config.yaml
num_hidden_layers: 8
experts_per_token: 1
d_shared_expert: 0
moe_layers: [2, 3, 4, 5, 6, 7]
optimizer: "adamw"
beta1: 0.9
beta2: 0.99
train_tokens: 577700000
Below are experts of layer 3 (counted from 0) of a mixture-of-experts language model. Rows are named router (the router's row for the expert), gate (a neuron's input weights, with its number), up (a neuron's input weights, with its number), down (a neuron's output weights, with its number) and show model dimensions 112-223. Each number is 50 + 12 x the weight over its row's rms, rounded and kept within 0 to 99.
After each expert's rows: "mostly gets" lists some tokens that are sent to it at least half of the time; "comes before" lists some tokens at least twice as common just after its tokens as in all text. This comes from a sample of Wikipedia text that the model never trained on. Tokens count by the router's weight.

# expert 8
router:62 58 47 71 57 53 48 45 50 47 55 38 57 47 51 43 70 65 50 39 43 39 32 46 36 55 36 40 43 60 46 59 53 57 66 47 50 50 69 57 60 74 58 40 52 36 38 80 70 48 45 64 42 51 48 46 57 44 63 42 52 45 54 62 52 55 50 36 72 68 41 58 33 70 40 59 44 51 47 55 46 50 59 56 41 50 54 62 52 37 28 62 29 71 56 63 42 58 42 34 61 32 64 54 24 48 40 52 49 58 67 58
gate0:34 45 47 52 61 44 40 48 48 54 41 73 43 47 41 62 58 68 47 58 52 68 60 61 53 28 51 34 62 71 40 67 46 49 61 59 59 50 45 32 65 50 39 68 47 40 53 46 73 75 60 36 54 60 48 38 73 47 54 24 50 42 50 44 59 49 64 64 65 49 40 43 45 52 50 52 40 50 22 58 46 27 55 53 49 57 38 34 57 37 43 51 45 23 44 39 51 39 52 50 59 57 57 60 38 60 47 57 51 62 69 59
up0:57 51 66 45 09 47 62 46 62 40 70 40 60 69 70 46 46 43 44 56 39 39 61 46 40 49 43 40 37 57 47 28 46 47 46 47 22 49 60 57 57 59 43 55 51 39 47 58 35 53 46 39 33 47 40 52 36 61 37 33 51 42 50 42 59 51 52 45 45 53 63 40 53 42 42 47 28 55 47 37 42 41 51 70 61 71 57 44 56 46 55 54 48 53 63 61 49 63 61 50 52 54 49 69 48 46 43 58 49 68 41 64
down0:35 78 52 65 50 44 38 56 51 49 50 71 62 65 60 49 66 49 60 57 39 77 55 56 31 45 54 56 52 60 30 52 19 45 49 47 28 50 36 31 66 48 38 60 42 48 30 49 47 52 77 36 40 46 61 42 46 38 46 55 62 44 34 56 48 62 34 66 55 53 45 40 37 54 59 39 42 51 48 49 64 44 55 64 36 56 49 69 63 55 35 30 51 54 53 58 43 40 49 44 40 33 59 45 55 54 65 46 43 39 38 47
gate1:64 46 21 51 63 30 70 46 58 57 27 56 62 24 60 55 50 45 50 54 39 59 77 42 12 55 63 38 35 51 55 40 53 53 52 46 34 56 60 26 55 51 43 33 59 53 45 38 30 48 45 45 52 59 52 24 77 73 50 54 30 36 60 69 66 47 50 57 38 72 77 62 33 52 57 47 33 48 36 37 65 53 30 40 36 54 48 73 41 29 22 60 35 51 35 61 51 49 34 40 56 56 52 41 43 45 49 53 49 45 39 51
up1:61 41 59 47 41 56 62 52 59 68 43 53 35 46 65 38 37 70 44 37 49 32 24 43 56 51 37 56 52 47 63 34 57 79 58 68 57 47 36 64 58 74 48 47 46 48 58 55 68 56 41 50 73 38 68 39 37 26 40 52 53 78 36 42 60 51 45 37 50 31 46 46 51 44 35 77 56 45 63 51 38 61 69 46 56 65 66 80 41 63 53 41 50 55 60 48 47 72 51 59 55 20 58 42 43 53 71 40 52 36 50 49
down1:31 31 51 37 35 53 45 47 53 67 70 44 58 23 53 69 39 35 49 65 64 54 39 57 34 25 49 57 48 40 50 52 47 29 47 63 49 55 53 53 55 76 55 59 46 48 62 57 51 35 07 42 60 79 56 47 66 68 55 43 36 55 54 56 31 34 44 67 52 44 73 41 56 61 43 46 34 36 58 63 47 25 47 50 66 35 49 42 49 28 59 43 44 55 41 41 61 49 30 55 52 34 49 21 34 48 56 59 64 55 31 61
gate2:66 48 53 50 56 56 45 49 56 32 55 30 52 57 42 38 43 41 43 31 51 65 62 41 59 41 26 58 52 35 75 43 48 62 52 47 49 57 47 31 48 36 51 60 45 69 43 55 36 59 43 60 48 40 37 41 72 63 52 47 50 81 40 58 40 54 49 53 44 50 37 61 63 48 30 37 37 42 50 58 53 59 44 42 54 52 40 36 57 56 56 34 19 49 42 45 48 50 56 43 41 61 83 49 41 46 56 41 49 75 54 51
up2:56 34 53 54 66 60 49 51 38 62 54 49 73 62 52 37 46 31 49 56 55 30 59 59 72 42 56 44 49 59 46 70 58 26 51 55 40 57 61 32 34 69 24 44 68 74 51 62 65 60 63 49 47 41 50 46 42 13 52 39 27 40 59 60 45 61 50 49 32 64 53 38 47 40 60 47 48 34 49 43 44 39 52 38 42 26 64 24 51 66 48 46 50 64 68 62 47 37 59 48 38 55 55 52 61 41 70 53 53 54 62 49
down2:49 54 49 48 51 33 42 67 54 46 71 71 50 99 37 50 33 47 63 44 64 55 45 49 65 53 52 46 75 49 44 43 66 50 47 45 37 33 48 71 49 26 45 51 47 62 36 42 24 36 44 58 64 48 67 49 45 50 41 39 67 66 64 47 56 37 49 32 46 69 60 63 38 54 62 34 71 30 35 71 59 41 46 59 57 46 50 72 46 48 84 60 63 62 60 52 50 56 44 59 48 59 26 57 52 41 65 62 47 41 37 50
mostly gets: " August", " October", " November", " September", " March", " June"
comes before: " ", "201", "202", "200", "199", "198"

# expert 0
router:75 51 46 59 63 34 36 53 73 31 41 39 54 56 51 63 47 30 44 45 41 56 51 37 28 22 45 60 68 61 33 42 46 46 38 37 37 35 73 36 72 55 48 52 70 49 58 36 48 53 47 57 62 47 37 52 32 36 46 46 49 50 47 65 34 34 52 63 59 49 60 61 76 72 70 48 39 45 57 29 52 42 52 55 55 53 60 45 48 49 65 61 56 59 50 38 55 61 60 62 52 28 58 32 61 47 52 25 30 51 43 83
gate0:52 59 48 52 56 59 41 38 35 40 51 41 57 72 70 70 52 78 62 55 40 41 43 61 34 50 61 57 60 42 44 64 49 58 51 55 61 49 34 45 48 57 52 49 58 49 58 47 18 40 52 51 52 36 49 52 66 57 65 48 27 58 39 57 63 37 46 42 50 67 30 49 51 42 43 40 54 65 63 35 50 54 39 70 76 49 69 45 61 39 56 49 38 66 56 62 20 50 36 56 59 48 64 46 40 50 47 44 36 54 46 44
up0:49 57 21 44 49 60 41 59 25 41 65 53 76 69 52 60 57 25 37 38 58 37 48 46 54 53 52 52 69 51 51 63 36 53 61 36 44 54 49 46 58 49 50 84 47 34 73 44 39 47 51 52 55 56 61 47 74 53 43 55 42 37 42 63 29 35 68 30 50 47 47 42 55 40 41 59 55 62 71 48 50 41 62 57 51 39 32 29 56 71 30 63 50 58 52 60 36 68 40 41 29 48 34 34 47 74 63 52 47 44 50 66
down0:56 51 46 49 65 48 55 45 33 52 40 38 50 62 50 61 68 61 63 25 48 64 44 43 40 45 53 51 36 42 52 51 47 51 57 50 71 46 54 40 48 57 58 50 63 44 57 57 58 58 45 67 33 58 38 34 50 52 62 54 16 46 58 35 44 64 39 48 54 54 52 53 60 42 48 69 56 58 60 70 41 58 44 45 64 66 52 45 61 54 41 54 68 72 69 76 51 39 52 61 53 48 43 56 37 37 49 59 27 41 57 58
gate1:42 45 48 43 67 48 49 59 64 50 62 43 52 64 40 61 66 48 58 61 57 39 59 54 36 63 50 41 33 44 57 55 52 33 70 53 63 35 25 42 29 40 36 65 53 62 57 39 50 47 43 45 57 60 43 68 41 59 60 39 26 29 50 63 43 37 48 51 42 69 40 45 60 40 52 48 74 53 41 44 44 48 38 48 30 47 43 35 38 17 61 36 42 63 75 76 39 46 53 39 39 41 35 55 55 47 55 64 43 35 34 47
up1:38 30 40 55 57 46 45 75 42 52 41 49 55 33 51 48 64 67 40 59 54 32 56 51 37 61 48 39 51 49 54 57 60 73 62 20 47 53 55 59 56 54 57 59 69 55 47 21 39 50 47 30 26 48 58 55 39 51 65 24 62 50 61 50 39 44 74 48 52 35 45 49 58 56 49 61 59 28 62 27 39 44 47 64 48 56 26 56 27 47 56 49 47 57 74 55 49 74 57 61 27 38 49 69 53 54 34 65 67 48 54 55
down1:59 40 41 56 57 63 33 64 41 34 29 34 54 79 17 54 62 64 59 54 59 66 37 23 43 66 53 59 48 49 48 57 48 52 62 48 24 31 39 50 37 67 50 74 65 44 66 35 39 68 51 49 34 51 35 65 42 75 62 55 37 42 34 54 56 47 61 57 49 51 56 38 60 56 52 60 53 53 47 55 49 39 34 41 58 59 65 68 61 53 49 57 43 46 53 62 63 38 62 42 61 54 42 51 50 71 37 36 43 22 45 54
gate2:51 57 70 36 42 82 40 73 51 57 33 53 51 55 47 32 50 60 58 73 41 53 47 66 67 54 47 68 39 68 55 59 37 34 52 53 66 54 46 35 48 34 59 40 27 46 66 38 51 36 54 18 66 47 46 35 53 61 70 69 52 56 61 48 60 47 36 56 64 62 50 51 51 37 35 67 36 28 58 65 55 52 41 34 43 45 51 64 71 51 54 31 54 43 43 49 63 53 25 38 69 35 48 58 46 39 25 47 28 34 35 68
up2:48 54 28 65 62 58 47 40 67 71 44 73 67 56 54 31 52 66 43 33 56 47 38 42 63 42 54 56 52 51 47 40 60 53 26 45 45 34 47 57 06 70 51 50 27 62 42 64 40 42 71 41 42 53 32 32 56 18 48 49 37 61 37 77 44 60 38 37 33 36 44 27 60 60 36 59 71 54 67 57 65 49 61 39 52 37 54 48 45 69 60 61 74 59 53 56 46 65 40 43 45 41 50 20 32 63 57 61 37 59 50 67
down2:47 66 61 67 64 77 53 57 42 57 39 43 47 34 69 65 42 49 42 46 60 53 71 67 66 36 63 54 46 58 39 89 28 41 54 38 70 69 45 25 58 49 54 56 51 40 64 47 59 49 52 45 50 45 66 48 43 48 47 36 41 66 44 48 61 20 60 36 53 46 48 66 50 28 44 54 43 33 58 59 65 37 56 55 53 79 45 31 59 36 59 58 41 41 48 54 42 29 60 46 72 44 57 48 44 59 71 70 56 53 31 45
mostly gets: " into", " include", " including", " took", " using", " for"
comes before: " the", " a", " his", " an", " her", " their"

# expert 9
router:52 43 36 52 56 54 55 62 48 61 33 57 48 38 31 45 27 54 38 64 55 44 56 28 49 31 34 45 55 70 34 46 31 42 62 62 48 54 45 47 48 79 32 30 62 71 61 38 58 29 45 34 64 44 23 38 43 51 31 62 54 38 55 64 46 56 63 63 53 58 70 51 52 67 83 42 23 45 38 61 60 39 22 56 47 58 45 61 50 52 43 51 80 68 37 43 57 42 38 35 42 43 42 31 52 36 64 69 72 48 54 53
gate0:29 52 47 22 39 50 68 52 60 50 29 34 61 48 41 36 33 33 42 52 32 50 53 51 74 40 47 60 52 65 35 61 33 50 44 46 77 47 55 62 71 59 37 57 52 61 62 68 21 57 51 43 53 64 35 46 42 51 77 56 55 48 47 51 46 51 79 59 56 64 33 38 47 31 60 55 63 45 60 56 60 65 57 42 38 50 68 57 66 38 43 58 55 55 76 40 31 30 61 47 72 33 57 30 37 58 54 43 47 43 45 33
up0:29 31 58 75 60 47 60 41 45 53 50 55 45 30 29 53 48 69 20 53 40 57 39 34 54 60 36 46 39 42 68 65 63 41 49 56 45 47 73 29 78 61 51 72 60 68 56 58 59 44 43 46 45 62 51 48 60 55 34 51 48 50 70 41 63 46 53 64 54 55 61 36 45 40 64 43 35 46 43 37 54 40 52 49 60 58 34 42 68 48 57 48 45 57 52 32 44 68 69 55 36 33 58 61 47 32 59 72 68 38 46 61
down0:23 27 49 52 63 69 48 35 33 26 64 50 67 49 62 46 46 54 54 56 52 31 45 55 64 52 38 46 44 32 46 50 54 36 39 67 41 55 38 46 50 31 48 62 55 38 55 56 51 66 34 54 53 35 65 40 68 53 35 38 28 59 49 64 24 37 56 32 51 62 49 44 47 45 63 73 73 61 62 59 35 64 55 37 44 50 40 40 56 44 52 63 77 63 27 47 52 13 46 32 39 62 33 53 59 48 49 31 39 64 64 45
gate1:31 36 43 22 52 74 36 41 50 51 60 58 44 63 51 64 55 55 61 55 44 47 51 52 32 45 45 44 47 48 40 53 46 34 59 45 43 68 45 51 56 68 56 72 55 39 25 49 43 60 48 59 30 46 53 54 66 47 59 40 55 43 45 62 58 57 77 65 65 38 40 47 72 39 45 32 49 46 24 54 40 74 71 54 60 37 54 39 69 55 27 44 43 46 58 27 44 53 58 39 57 38 58 50 43 42 45 48 56 51 64 61
up1:47 54 44 56 46 49 55 65 51 44 49 62 57 46 63 51 38 31 41 74 36 56 49 37 31 37 42 28 64 57 56 62 52 46 68 20 51 52 49 55 35 41 54 46 59 44 16 61 57 62 52 51 51 38 47 46 44 33 45 51 48 44 56 43 31 53 51 65 51 65 36 44 35 76 72 22 56 61 38 42 35 59 45 58 30 35 45 58 46 40 13 61 57 50 40 45 54 40 60 40 50 46 64 48 36 53 53 72 47 50 27 29
down1:46 42 59 55 43 29 49 29 41 60 42 52 28 41 60 47 54 33 49 26 52 59 32 29 45 39 36 50 50 66 48 57 32 72 48 55 39 46 42 60 53 40 29 71 54 62 63 39 44 59 56 39 50 37 70 63 26 39 57 41 34 50 65 72 67 55 61 40 28 32 45 46 54 43 32 63 68 43 65 44 90 24 43 32 62 44 63 48 57 49 43 51 69 43 38 41 73 70 55 64 41 54 53 69 47 42 36 39 64 60 58 75
gate2:53 36 49 55 36 22 61 51 46 47 44 72 40 48 73 46 56 60 42 68 55 40 40 20 44 42 60 62 54 42 50 38 26 41 47 70 44 57 42 37 33 75 43 55 52 47 44 39 42 66 44 26 47 48 42 70 41 68 65 23 43 64 69 52 50 47 61 21 35 50 45 60 38 37 67 55 38 64 46 42 48 48 48 55 32 60 33 52 34 42 28 55 45 32 47 69 42 22 49 33 44 56 58 57 39 67 56 48 55 48 50 77
up2:41 32 66 69 69 51 68 13 39 53 50 38 44 45 56 54 48 60 51 38 41 44 59 59 57 74 48 31 48 65 52 54 39 56 33 38 50 65 82 69 56 54 39 56 47 42 48 58 30 47 53 56 48 55 55 50 60 45 63 41 35 58 48 52 67 56 76 65 31 39 71 55 34 48 56 39 48 43 51 42 60 65 43 57 46 57 48 60 28 74 74 46 57 52 19 75 66 63 46 49 67 37 35 44 50 56 60 57 54 60 51 45
down2:51 36 46 51 50 36 41 40 50 61 50 42 55 35 50 45 45 45 52 47 48 66 47 40 49 75 39 56 36 54 53 44 47 70 33 37 40 97 38 49 44 51 41 42 40 53 56 51 44 21 51 40 55 55 54 62 42 42 38 45 41 77 67 63 46 40 58 43 27 61 50 44 53 65 46 53 52 48 25 58 55 43 39 48 47 59 72 56 59 59 32 43 48 73 36 52 62 40 74 62 69 64 42 61 53 50 37 56 63 72 57 53
mostly gets: " Votes", " Apps", " Candidate", " ±%", " –;", " Notes"
comes before: "-", " ", " |", "|", " |\n", ";"

# expert 6
router:71 44 54 55 39 47 38 63 58 63 51 54 57 69 62 54 43 32 45 39 47 73 41 62 51 57 42 13 48 53 43 58 37 50 64 28 30 52 38 51 56 59 53 47 51 32 41 19 63 39 26 43 63 59 55 56 49 41 39 48 38 64 49 50 72 56 56 50 52 50 70 56 51 63 66 33 55 45 58 40 38 43 50 43 50 53 56 69 54 23 41 72 71 41 64 34 58 37 39 48 51 40 56 18 46 58 31 45 58 39 53 70
gate0:31 53 41 46 29 50 56 42 56 51 37 67 27 39 41 59 44 49 45 61 32 49 63 47 57 54 69 42 59 26 57 54 49 40 58 57 56 67 58 41 64 56 72 42 38 55 51 48 37 29 67 38 43 56 40 47 53 51 23 31 52 36 48 47 45 45 49 57 49 40 65 38 22 40 49 47 45 48 53 63 41 66 65 59 27 50 29 50 62 66 60 63 60 41 31 48 35 52 62 53 28 41 55 37 46 28 84 55 39 39 57 75
up0:22 37 40 36 48 58 69 31 51 30 24 59 38 60 66 66 69 54 52 45 62 46 48 56 51 41 42 47 50 37 44 74 66 29 45 44 32 28 51 43 41 50 51 51 45 36 40 61 39 42 56 61 44 41 45 52 49 53 64 51 44 66 68 48 58 65 46 54 47 63 58 32 60 28 37 69 30 45 32 61 70 55 38 78 36 66 17 49 55 64 63 46 54 49 53 51 37 48 56 28 15 41 28 37 38 54 57 63 54 52 50 57
down0:61 38 49 55 54 77 36 41 45 52 31 52 48 33 51 43 44 41 54 54 56 34 54 39 43 47 51 71 60 31 54 25 63 39 26 19 48 62 45 41 57 54 53 39 49 56 61 44 60 48 58 45 52 33 58 65 37 51 58 53 51 67 51 52 75 46 47 23 60 45 44 63 43 50 52 42 68 35 75 66 53 42 44 63 60 60 42 30 43 80 51 27 54 39 58 48 56 60 39 48 51 34 64 58 38 50 66 55 34 31 47 35
gate1:64 54 66 38 71 34 36 63 58 50 49 46 49 46 45 50 42 53 29 43 57 25 46 43 60 45 31 23 62 33 67 60 56 48 47 53 12 35 54 44 29 52 28 43 47 43 59 32 33 50 42 66 53 34 71 51 82 49 61 38 40 48 57 52 48 55 56 42 55 51 44 41 46 45 58 16 52 29 43 58 30 47 50 62 35 39 41 30 50 50 49 61 52 38 46 52 58 32 52 57 60 37 46 54 21 59 30 49 44 49 84 44
up1:50 31 58 59 54 53 23 58 66 58 60 58 50 56 48 40 55 62 63 56 58 68 38 33 55 45 25 56 22 60 51 62 49 34 50 54 62 64 60 39 48 46 40 52 50 35 44 45 64 45 46 60 51 36 65 52 48 41 59 65 41 41 59 44 41 63 42 47 43 42 44 44 58 88 60 66 83 37 53 24 63 49 59 58 25 72 60 66 72 71 55 45 53 61 54 58 45 63 76 37 18 48 49 19 37 26 42 46 52 56 41 56
down1:25 43 62 42 42 73 48 36 50 58 32 41 79 78 47 63 70 63 60 57 31 50 43 50 56 58 52 60 53 58 57 53 55 39 54 30 46 49 38 49 53 56 36 43 37 52 33 81 45 62 39 49 40 55 41 42 35 39 48 44 70 32 38 38 44 62 42 61 62 62 46 23 26 21 39 39 39 56 45 36 42 82 49 41 42 51 36 48 55 59 52 42 49 66 59 42 48 33 40 55 55 70 47 65 54 27 49 29 47 58 25 69
gate2:50 56 81 47 54 45 43 42 58 45 37 31 24 38 44 37 33 38 43 51 44 34 60 66 45 44 56 37 64 49 47 65 47 59 49 37 67 55 49 49 36 46 47 59 49 36 47 45 60 48 60 44 56 47 64 48 47 66 56 43 36 66 65 57 46 58 61 42 80 61 39 47 56 54 51 67 64 39 50 29 48 43 38 69 57 38 33 61 43 38 43 71 52 31 27 41 24 59 51 45 42 30 46 56 67 55 74 60 36 58 63 46
up2:45 62 68 58 58 72 60 33 64 49 42 60 27 62 50 57 48 44 46 45 45 68 37 40 41 61 50 46 70 53 44 45 47 38 42 54 61 70 48 39 45 49 59 48 45 39 62 47 70 61 46 38 42 60 49 50 57 34 56 62 34 25 50 34 49 46 45 51 57 83 48 30 71 59 20 33 70 31 64 58 41 44 57 58 68 49 73 46 28 32 60 53 53 46 31 43 43 54 41 41 63 36 48 33 43 62 49 66 53 59 38 37
down2:46 50 50 64 41 51 36 65 61 58 48 42 43 53 52 52 46 57 46 65 44 60 51 47 32 37 46 84 46 69 49 66 57 59 29 45 61 45 55 36 70 53 40 29 37 41 45 65 44 54 58 48 48 69 62 47 50 42 46 56 52 46 39 48 51 49 51 29 34 47 42 48 66 72 43 45 54 39 29 65 71 49 41 64 61 43 61 67 49 47 41 59 35 56 63 41 48 42 44 55 39 42 47 52 66 63 39 40 33 38 38 39
mostly gets: "000", "°", "100", "50", "40", "36"
comes before: " |", ".", "%", " |\n", ";", "th"

# expert 13
router:63 65 47 63 57 43 37 41 49 47 50 42 49 64 50 49 37 55 54 35 72 46 76 33 37 35 43 46 46 49 53 49 40 61 49 30 46 50 50 65 67 42 51 48 51 44 19 36 41 46 44 44 54 56 73 70 47 48 54 21 41 57 62 51 40 32 59 65 49 55 27 50 56 57 57 52 31 21 58 46 38 66 45 50 40 41 73 67 47 35 30 44 60 46 43 39 24 34 57 48 57 14 54 44 53 56 50 58 65 55 53 44
gate0:55 50 50 51 34 58 45 46 55 29 64 60 29 63 55 52 59 45 65 45 45 43 61 34 52 50 62 20 32 71 65 38 57 44 58 53 56 53 64 61 41 40 41 37 55 43 40 42 65 42 40 55 64 50 44 41 39 49 33 58 43 46 54 52 40 59 39 64 40 38 51 57 20 37 47 29 63 37 46 32 49 72 61 44 57 46 79 82 35 54 53 47 63 70 47 51 44 47 76 56 57 24 26 48 49 41 39 42 35 56 31 45
up0:50 51 48 58 59 63 37 54 63 37 59 42 41 66 41 46 61 48 38 57 47 56 53 57 42 07 56 53 51 26 56 60 43 49 61 50 50 37 59 60 57 28 48 53 40 41 34 57 57 58 57 59 69 52 52 59 54 54 58 71 69 50 60 34 72 59 47 47 46 43 43 44 39 55 58 51 28 41 45 57 65 46 42 38 28 56 64 53 47 55 63 53 31 57 38 62 44 47 38 52 50 40 54 48 49 40 51 47 49 49 38 75
down0:38 39 68 59 46 26 57 47 77 33 45 47 70 64 22 76 40 54 31 51 42 57 57 78 56 69 32 60 37 54 47 54 52 49 36 32 23 38 45 50 49 36 46 53 49 52 38 62 37 64 62 45 80 43 52 59 43 56 67 71 44 52 54 45 69 51 34 29 36 53 47 55 45 49 43 41 55 46 41 24 31 76 66 28 46 37 37 69 31 64 42 49 48 57 44 75 74 44 58 39 69 63 35 45 69 53 43 50 54 43 50 50
gate1:54 74 78 73 44 47 61 55 56 24 57 43 67 41 60 41 55 48 40 67 45 68 52 63 30 72 35 48 42 63 38 43 45 57 73 61 49 43 55 50 32 51 50 67 62 42 53 43 44 61 30 50 50 60 64 42 58 51 49 49 58 49 70 57 53 44 58 60 41 41 79 49 64 35 49 42 49 51 42 69 69 58 41 38 57 60 52 48 53 57 60 34 51 43 58 45 48 60 50 57 51 51 32 33 45 57 40 75 79 54 32 55
up1:43 46 71 64 40 30 61 35 60 49 53 42 55 28 40 57 72 56 56 51 46 42 55 45 49 62 52 31 32 51 61 36 78 40 54 46 50 51 37 61 45 64 39 53 67 68 59 59 57 56 53 65 34 57 42 48 21 54 35 38 76 32 37 56 67 57 37 51 43 56 65 31 35 50 68 39 46 49 44 51 73 46 54 54 50 42 48 60 59 72 49 58 54 61 53 40 42 61 29 41 32 60 30 65 50 41 56 65 53 41 38 21
down1:54 53 32 43 53 69 64 59 49 46 25 47 41 66 51 46 51 43 55 61 56 50 63 53 55 46 61 48 44 48 47 58 37 45 47 46 34 81 29 44 42 32 53 65 56 57 64 50 63 57 54 41 46 67 49 57 61 39 51 67 56 83 55 41 45 65 75 36 48 53 48 33 72 38 58 49 32 39 30 54 39 34 45 51 64 65 76 56 45 69 36 42 58 56 53 51 45 27 73 31 77 45 41 45 59 36 64 41 53 51 67 33
gate2:38 62 60 32 46 53 59 56 32 44 55 57 48 47 53 52 53 49 49 46 38 34 35 39 49 50 68 53 70 43 41 47 77 52 56 61 52 49 36 41 69 62 60 21 62 49 46 63 62 54 52 60 58 58 53 49 44 42 40 60 59 53 60 49 59 61 46 58 52 90 49 50 59 62 40 46 56 52 53 56 46 58 50 41 50 70 60 47 40 43 42 63 25 57 67 32 47 61 45 56 51 35 61 38 54 45 53 59 52 54 36 45
up2:27 52 60 45 41 55 46 70 51 57 36 60 37 44 48 37 62 36 44 43 42 57 33 47 68 78 45 39 73 59 57 66 39 52 53 50 62 49 47 34 77 71 70 28 48 42 64 55 55 52 46 53 67 62 38 46 51 35 73 47 38 86 47 44 41 62 39 68 71 51 41 63 53 45 66 59 43 67 56 57 41 45 51 30 52 51 71 38 53 42 49 53 41 34 42 39 42 50 37 62 42 23 42 52 31 58 52 39 41 30 47 54
down2:56 41 38 56 39 51 63 45 49 32 50 66 66 59 30 62 55 48 40 32 48 43 70 56 59 45 56 60 56 42 29 59 77 50 41 50 50 50 63 68 61 50 35 53 49 47 70 45 30 65 46 70 30 43 74 67 54 51 66 35 28 67 57 57 58 57 25 49 39 18 62 40 64 61 39 59 45 50 48 42 42 44 68 55 50 46 74 46 49 54 74 42 59 48 52 56 37 59 41 55 28 49 55 23 63 59 54 77 26 40 34 41
mostly gets: " him", " them", ".\"\n\n", "\".\n\n", " children", " men"
comes before: "==", ",", " of", ".", "In", ".\n\n"

# expert 3
router:42 44 64 48 49 69 47 52 59 66 48 49 31 44 56 50 38 49 40 60 51 40 58 37 43 65 31 62 58 61 62 56 45 41 46 46 49 60 43 53 48 47 63 58 62 36 53 54 55 55 73 47 30 35 61 51 75 25 54 37 48 52 33 67 52 63 24 49 33 81 59 42 42 46 55 46 39 30 46 46 44 68 43 48 58 39 53 48 40 50 48 36 63 51 25 35 46 38 58 35 47 51 44 39 57 40 76 68 61 52 62 64
gate0:51 52 60 45 54 75 54 36 24 58 67 38 46 17 51 63 78 62 51 58 45 56 51 65 43 42 41 54 65 25 58 52 43 40 49 43 48 64 58 47 70 47 53 37 61 45 65 59 60 49 50 59 32 46 66 46 65 61 54 52 56 46 46 51 49 58 75 48 59 69 42 50 61 39 49 47 65 36 53 44 48 57 61 49 52 63 56 45 43 46 22 44 39 38 59 53 51 53 54 71 53 51 58 56 39 59 46 54 46 54 49 44
up0:45 60 47 65 44 52 65 19 51 58 29 50 43 25 73 46 46 52 56 59 38 48 53 57 59 64 67 76 63 54 52 64 39 40 43 32 42 55 54 45 50 55 57 29 56 39 57 58 52 62 50 40 28 41 54 50 58 28 39 45 82 57 60 37 44 48 70 46 56 54 46 49 61 54 64 20 54 49 60 58 50 57 51 57 64 59 38 25 37 34 31 58 37 46 54 35 41 38 42 42 30 43 34 58 50 63 58 33 68 73 56 37
down0:53 17 48 45 59 63 47 48 34 46 51 51 33 40 31 33 63 65 82 63 43 48 35 40 39 72 55 56 55 59 36 42 58 51 40 57 43 53 63 26 56 46 70 64 51 50 69 58 35 65 47 65 37 31 48 40 55 62 36 51 53 38 61 45 33 37 28 54 39 20 59 53 37 21 54 44 58 57 46 62 46 20 61 38 42 53 74 49 42 29 49 38 47 64 74 37 43 64 61 63 50 59 48 48 58 47 40 40 45 23 48 43
gate1:34 52 58 45 57 57 24 54 50 48 57 36 40 67 49 56 47 69 56 40 47 48 78 44 44 55 58 45 60 47 44 64 44 51 48 34 41 72 52 43 18 78 37 45 32 59 31 44 55 53 43 34 85 73 48 56 42 45 63 29 50 38 55 45 52 84 42 59 60 56 46 44 48 54 41 36 33 53 48 65 58 46 59 39 38 67 54 61 68 41 43 73 50 30 45 41 69 53 60 36 58 58 46 52 20 70 50 52 63 48 31 83
up1:46 55 37 31 52 52 74 43 58 41 48 69 69 39 43 33 57 61 69 33 40 61 27 51 42 49 42 62 55 52 52 66 36 62 64 59 43 58 38 48 48 66 58 40 54 52 47 77 57 47 46 53 47 50 55 53 42 58 45 53 61 49 82 45 31 62 50 51 47 46 57 43 40 28 45 64 46 31 51 43 52 39 41 49 58 50 48 59 47 55 50 28 74 68 57 59 51 60 53 47 23 59 41 60 78 53 54 70 41 73 56 46
down1:54 64 52 61 50 19 49 21 56 45 50 75 64 42 48 27 42 40 35 72 46 65 62 60 48 37 45 57 54 40 35 46 50 64 53 47 51 47 48 48 54 41 63 46 49 26 24 54 52 44 65 44 42 53 44 52 79 35 42 71 35 55 51 58 56 60 57 48 46 65 44 40 62 55 61 74 42 63 58 34 28 75 41 54 45 60 59 43 62 57 48 64 31 53 53 59 48 56 22 36 50 36 65 39 77 35 27 42 53 54 50 54
gate2:47 46 35 61 57 78 58 49 57 39 31 53 63 61 21 49 45 54 42 36 40 53 75 42 49 61 52 48 57 50 45 57 48 37 40 49 82 46 46 42 38 56 54 64 49 54 39 46 43 67 52 39 51 49 51 38 47 50 85 44 62 67 69 59 39 28 62 58 71 55 56 34 53 51 61 66 60 51 40 39 32 50 59 53 42 64 40 34 46 35 72 44 47 52 44 37 33 63 36 65 58 49 50 58 56 64 40 31 48 46 52 71
up2:68 67 55 40 46 47 72 46 55 71 51 31 26 19 29 54 58 53 44 58 50 50 58 52 63 59 51 26 64 34 50 41 32 52 34 67 39 44 61 56 50 50 53 61 41 63 57 49 42 78 66 76 61 52 49 65 62 66 67 35 65 47 36 49 56 33 39 53 46 37 61 66 69 31 50 44 57 33 62 35 71 45 60 48 41 50 56 53 30 34 40 51 43 41 47 50 39 50 83 35 36 38 54 46 45 55 43 49 59 49 55 35
down2:53 84 63 34 46 66 46 82 30 37 46 42 54 60 53 36 50 36 37 55 62 48 44 49 37 46 60 47 59 52 55 14 57 57 48 32 48 53 57 34 40 43 61 52 48 56 41 44 65 52 45 34 62 55 38 50 71 31 54 33 55 51 69 49 54 52 36 51 28 51 56 78 41 51 50 66 39 65 34 50 46 47 31 67 34 40 56 55 42 26 52 81 58 46 61 41 49 64 74 45 52 36 45 45 50 53 42 55 55 32 48 38
mostly gets: " round", " home", " club", " head", " Championship", " title"
comes before: ":", " of", " in", "\n", " by", " for"